Weights of a small mixture-of-experts language model, trained from scratch on English Wikipedia.
Training: 732M tokens, 7743 steps.
Below are experts of layer 6 (counted from 0) of a mixture-of-experts language model. Rows are named router (the router's row for the expert), up (a neuron's input weights, with its number), down (a neuron's output weights, with its number) and show model dimensions 0-127. Each number is 128 + 24 x the weight over its row's rms, rounded and kept within 0 to 255.
After each expert's rows: a language model's description of what the expert responds to. This comes from a sample of Wikipedia text that the model never trained on.

# expert 28
router [146 138 136 143  96  69 110 143  87 118 130 111 156 167 169 153 152 115 113 104 103 125  62  93  98 134 124  90 120 140 129  77 119 165 119  88 151 137 111 125 131 132 142 136 163 129 155 139 111 128 144 147 138 157  82 154 130 142 133 142 130 166 121 139 132 122 148 112  95 171  95 124 115 122  82 146 180 128 146 146 125 125 156 157 105  90 116  79 131 143 174 126 102 142 120 157 127 148  92 163 120 151 124  93 123 128 143 125 172 162 140 134 154 100 121 102 134 146 126 102 134 129 157 157 100 155 116 154]
up0 [103 131 139 146  96 137 136 120 117 156 120 168 140 105 136 136 115 110 126 118  74 160 155 128 143 124 109 110 186 133 108  84 116 170 118 126 141 135  87 189 139 101 146 127 118 124 104 195 131 114  87 120 179 121  89 133 109 118 120  67 141 148 120 124 121 161 133 108 118 138 177 154  98  83 129 122 143 105  80 148 142 108 131 133 127 107 123 108 126 159  79  95 158 157 155 114 133 121 106 129 169 159  91 159 106 186 146 106 151 144 108 155 108 127 148 118 132 118 137 124 177 157 146 132 103 153 127  96]
down0 [190 105 137 111 130 107 117 121 132 161 105 111  74 116 119 151 140 175 140 122 132 133 110 129 104 120 128 145 132  96 118 138 116 100 142 163 185 159 132 142 122 151 105 139 151 124 149 113 169 106 156 166 110 155 127  91 144 130 115 172 137 115  66  85  85 109 135 132 124 141 106 152 107 130 131 170 160 171 116  93 125 125 102 153 140 126 106 147 113 101 136 142 109 111  89 133  95 104 126 143 111  76 105  75 109  96 140 150 151 156 131 126 136 120 187 162 105 126 117 135  84 165 132 144 129  93 163 178]
Headings and taxonomy pieces

# expert 1
router [ 97 117 146 153 150 162 115 140  81 126 118 153 125 114 140  94  91 100 121 130 132 160 130 135 141 111 141 168 108 126 150 100 158  90 150 126 129 152 127 149  97 123  91 175 120 126 115 110 159 109 108 109 101 121 106 123 122 158 151 141 155 115 108 110 110  90 176  71 145 146 116 153 171  97 131 143  78 140 103  90 134  86 128 115 130  94 113 144 149 126  88 132 147 147 170 114 118 110 107 164  82  87 135 127 104 128 121 135 149 152 157 114 109 110 145 172 148 121 155 140 138 100 133 147 109  94 165 149]
up0 [136  98 114 115 117 143 155 160 118 117 128 154 140 117 160 139 125 104 152  97 118 160 183 109 115 140 139 178 120  88 143 105 141 127 126 155 117 155 152 124 105 104 118 139 156 123 139 135  77 115 137  69  81 128  76 115 130 120 120 112 125 121  82 111 108 148 148 108 130 141 119 135  80 155 150  87  90 106 138 113 129 149 107 137 124 117  96  98 116 138  97 144 116 150 136 134  93 104  90 158 152 154 133 101 128 118 160 134 147 111 168 163 158 105  59 159 145 148 113 125 136 150  64  92 119 137 107 128]
down0 [116 146 147 147 117  85 126 133 169 102 164 120  99  82 107  85 115 154 137 137 133 165  98 113 125 148 100 106 157 146 132 148 161 137 144  92 151 116 107  75 139 105 110 152 115 124 117 129 174 140 142 177 159 124 126 122 139 157 158 159 161 130 134 113 158 159 125 124 120 132 148  90 129  77 101 162 161 122 109 120 111 131 177  94 180 101 114 134 113 142 129 141 150  94 119 157 106 130 149  99 142 126 111  66 149 153 124 117 111 161  97 117 135 139 146 134 101 136 102 134 135 113 168 104 126 120 140 123]
Articles and determiners

# expert 12
router [109 154 130 105 145 159  90 202 131 126 140 130 151 132 144 144 126 146 124 124 108 172 111 123 114 156 113  95 106 133 156 132 138  99  95 107 123 104 124 163 139 121 122 137 136 135 111 135 109 109 108  78 146 138  40 119 106 136 112 154 123 117 127 126 123 100 159 137 135 175 127 103 110 169 112 122 125 147  78 135 171 161 128 151 122 115 159 108 144 111 166 117 136 137 156 182 168 120 108 107  99 129 156 149 176 118 117 130 126 133 143 159 141  72 124 115 102 152  96 136 138 100 158 161 139 186 146 152]
up0 [146 155 129 135 135  96 134 151 140 117  80 167 111 139 130  88 136 125  75 126 132 149  86 116 140 147 136 139 131  83 124 134 114 134  91  90 133 172 107 144  97 164 164 163 123 125 128 128 135 102 167 136  80  86 128 121 156 126 105 121 134  88 142 100 162 139  88 109 171 161 108 146 141 135 166 129 113 125 152  96 100 104 100 169 118  82 148 145 103 141 181 126 145 125  90 157 116 119 142  96 123 103 142 127 143 100 119 128 114 142 103 135 131 102 125 103  91  95 140 126 142 145 160 129  81 115 128  67]
down0 [ 93 101 106 116 137 126 145 133 126 114 163 116 160 155 148 141 149 126 143 130  96  77 133 109 126 151 106 147 134 144 102 130 131 112 122 136 125 119 199 146 123 113 102 137 128 148  80 131 102 125 151 120  93 136 125 125 121 129 146 123 139 126 105 125 157 127 108 116 112 117 130 137 126 108 135  81 143 154 121 186 151 112 110 101 213 128  82 155 169 119 127 122 127 114 139 163 128  88  94 114 125 147 104  68 118 112 175 114 113 129 160 144 100  70 113 144  94 119 180 117 115 114 108 138 124 129 111 124]
Digits in statistics

# expert 18
router [133 148 119 167 119 184 147 145  95 123 134 102 134 164 111  86 148 108 131 120 100 113 142 170 130 139 112 141 147 132 144 115 105 154 115 123 114  95 110  84 138 100 147 137 127 108 169 127 105  68 131  98 109 113 170  93 119 111 139  91 138 120 164  93  98 165 104 131 130 114 147 153 118 117 126 131 165 104 116 103 142 142 120 103 112 110 128 138 127 113 145 133 131 142 120 142 136 150 116 207 100 126 134 106 148  94 112 141  97 154 103 121 145 144 124 151 176 119 171  91  96 133 111 124 118 133 129 128]
up0 [146 118 106  77 108 132 139 107 138 161 126 145 125 123 122 111 107 128 123  93  99 137  69 144 114 171 121 120  95 145 136 135 172 115 161 144 100 135 103 130 164 100 133 111 114 140  93 133  94 136  92 130 133 102 155 124 146  84 135 150 169 109  91 120 142 120 153 172 148 130 146 135 119 120 160 105 133 125 100 136 163 116 155 102 138 161 129 170 102 152 160 127 123  82 146  71 138 105 137 124 118 126  98 136 127 117 107 121 169 126  74 148 147 112  96 131 102 114 131 122  98 118 181 120  85 133 106 140]
down0 [154 133 122 144 129 119 148 131 125 164  71 122  91  92 157 137  91 109 111 134 174 130 124 155 144  99 118 121 181 110 152  96 168 172 129 115 166 127 148  96  88 107 136 136  96 142 181 111 116 153 132 100 147 117 132 111  91 154 123  93 150 138 115 150 102 140 165  92 166 113 161 151 116 139 140  78 134 127 136 127 146 126 102 142 146 108 105 115 143  99 115  86 114 144 118 149  82 142 147 120 133 142 161 141 153 116 110 157 105 121 165 122 119 131 121 121 138 128 165 174 107  96 106 148 150 127  99 102]
Verb-following prepositions

# expert 22
router [127  82 112 124 129 179 112 128 108 173 123 143 142 150 120 156 128  75 181 119 114 138 114 130 125 118  99 107 129 127 126 145 137 159 149 132  95 152 105 166 125 168 148 145 187  79 133 110 147 146 134 113 153 123  98  68  81  99 164 121 103 143 138 110 121 161 147  76 122 152  97 149 147  53 173 119 122 125 136 142 125  87 109 142  98 113 119  63  73 149 124 117 109 127 136 125 129 107 104 155 150 127 105 128 105 153 150 156 116 116 153 133 124 138 131  82 104 172  98 104 101 138 154 142 139 109 118 107]
up0 [169  82 155 143  94  98 123 132 143 145 161 116 163 123 104 114  90 131 133 145 198 135 141 146 131 129 139 126 124 131 144  98 130 153 134  79 144 133 119 121 109  94 147 117 144 107 134 114 177 157  87 154 106  80 157 103 182 102 114 147 117 114 150 138 150 110 156 159  97 136 103 177 194 121 156 117  96 124 104  83 132  93 153 163 136 114 156 100 103 110  82  82 126 111 135 133 121 125 129 106 154 139  95  97 102 142 148 113 103 144 132 137 101 151 134 147  98 144 144 168 112 145 121 157 102 121 150 156]
down0 [186 112 139 126  96 129 117 105 124 124 155 131 130 116 154 109 101 124 103 133  90  99  92 116 142 116 177 113  51 158 166 144  99 121 138 161 131 157  93 123  96  85 146 164 106 127 154 108 120  93  99  88 110 117 140  98 158 161 151 141 164 122 164 138  90 141 175  81 107 119 166 178 118 135  64 132 133 105 153  93 151 172 113 147  84 130 102 106 147 116 128 150 125 114 131 112 105 148 113 137 144 141 110 134 109 107 116 125  97 128 108 162 114  92 119 164 164 156 133 136 134 122 152 136 140  97 127 149]
Codes, numbers and formulas

# expert 5
router [ 89 126 147 125 115 157 163  75 159 124 152 147 114 177 128 120 128 123 155 101 123 107 116 125 166  98 112 173  90 133 134 145 122 109 180 158 128 135 122 114 173 118 119 125 116 120 138 143 140 112 151  85 136 174 109 100 119  79 109 126 139 112 122 109 156 102 113 129 147 120 129 100 146 155 155 131 126  97 157 137 127 107 132 144 106 169 151  91 116 136 118 130 124 161 151  92  97 139 145 125 129 133 113 168 124 151 122 119 178 111 131 146 118 104 113  96 141 132 144 160 164 148 139  75 158 124 144 156]
up0 [152 172 155 129 134 136 164 155 138 169 132 129 142 129  99 151 115 144 146 129 161  87  96 147 144 114 129 121  82 115 113 103 136 113 118 107  88 170 121 145 134 105 105 147 115  92 129 150 121 131 128 113 118 113 133 159 154 124 107 133 110 139 147 127 106 118 121 140 117 134 139 108 158 173 151 115 135 161 137  86 131 130 138 134 165 133 185 112 120 137 226 149 123 142 157 150 102  92 124 103 106 132 141 140 166 151 148 142 119 107 132 163 174 151  87 103 153  98 103 106 111 136 128 157 138 137 149 110]
down0 [ 95 134  97 107 108 124 161 133 152 116 115 100 124 150 157 117 166 146 105 141 139 132  99 130 145 113 130 159 133 127 122 125 134 130 106 111 144 171 114 101 107 169 139 111 179 150 130  99 111 136 136 105 149 146 129 164  46 130 167 121 122 139  98 110 144 149 161 120  94 135 154 104 143 135 145 125 102 147 100 141 157 102  76 142 114 158 107 138 150 167  90 127 157 105 144 118 130 119 131 136 121 131 147 106  76 130 128 131 146 104  74  95 139 134 101 168 145 134 175 122 115  90 112 121 140 104  96 105]
Punctuation inside names, tables

# expert 24
router [ 92 133 139 108 119  98 149 116 102 151 122 114 170 159 166 149 111 138  84 141 120 148 173 134 130 139 140 112 103 162 157 108 140 100 134 138  89  93 142 139 114  94 108 116 159 136 153 100 162 133 134 181 118 128 129 127 135 109  86 133 124 123 117 176 138 128 121 153 107 127 143 109 116 125 121 127 179 139 109 134 129 101 118 118 129 168 150 102 109 162 165 130 127 129 154  92 151 120 124 150 149 145 128 114 114 116 124 120 111  99 118 167 130 122 108 101 118 139 141 128 116 103 116 147 133 148 119 103]
up0 [167  96 133 120 143 148 124 153 140 116 119 167 123 128 139 109 148  97 139 122 151 120 102 114 100 132 124 125 129  97 128 124 144 108 123 111 119 146  79 118 136 157  78 111 159  88 141 133 128  97  97 153 125 144 118 159 120 127 108 114 101 145 137  88  95  54 129 132 107 162  94 123 126 150 135 126 126 102 142 118 118 122 139 131 134 119  87 127 104 130 133 129 125  88 131 165 148 137  93 146 166 133 121 126 115 173  82 121 124 119 148 113 150 158 116 192  80 116 144 154 127 157 111 145 179 117 121 119]
down0 [134 112 146 109  88 118 126  80  95 102 130 157 144 146 150 141 120 167 148  93 114  94 161 124 111 119 128 136 124 138 112 160 122 114 114  86 158 117  72  95 123 159 131 143 108  95 124 116 163 107 132 141 186 143 126  88 173 131 170 182 118 167 150 164 149 140  97 127 112 144 145 152 144 124 131  75 128 127 108 108 155 135 166 168 160 155 113 119 140 144  93 117 141 154 169  71 117 114 116 130 102 146 144 125 146 142 141 129 111 100 149 131 103 125 175 130 142 153 127 150 139 145 159 109 139 111 106 116]
Mid-word letter fragments

# expert 27
router [114 118 137 142 157 166 142 153 129 132 111 126 157 163  77  98 129  92 103 104 127 153 131 157 147 113 119 100 117 124 145 100 109 144  99 128 102 115  88 148 153 138 139 158 135  68 100 146  74 110 112  84 124  75 108 137 150 135 114  86 129 141 143 130 107 142 137 125 133 156 131 105 140 147 191 146 140 122 107 145 140 136 150 167 126 112 134 109 134 118  95 173 128  98 167 160  93 130 143 158  62 149 153 117 126 143 123 115 149 138 124 116 100 140 177  94 137 113 134 119 139 132 119 103  99 138 125 130]
up0 [131 114 112 153 164 156  75 137 108 133 122 153 109 157 156  64 177 143 127  92 115 132 169 130 151 150 132 134 106 151  83 144 113 127 135 112 126 144  98 119 155 102 128 107 124 124 147 142  97 154 137 133 129 160 160 137 137 143 140 110 113 109 105 105 104 129 134 156 141  93  90 135 139 152 134 140 131 125 139 118 135  87 173 110 117 126 156 106 113 120 146 141 171 150  86 103 107 106 144 135 144 170 121 131  86 134 124  77 110 147 116 153 168 102 160 131 163 122 100 130  93  95 120 143 148 165  83 140]
down0 [130 132 147 103 150 109 128 135 166 129 139  82 167 118 170 137 152 141 165 105 109 145 115 120 101 118 130 142 139 135 124 146 157  94 160 124  82 136 184 131  86 147 161 159 100 123 120 146 148 197 178 114 109  83 132 119 145 134 130 173 142 145  91 158 122 114  90 112 116 144  77 114 140 147 150 150 115 117 132 126 117  88 114 109 108 128 115 120 117 102 128 127 112 125 184 120 118 121 175 108 143 156 116 127 136 175 132 175 131  98 125 180 161 171 147 145 115 127 134 115 119 102 114 159  94 113 172 132]
Of after nouns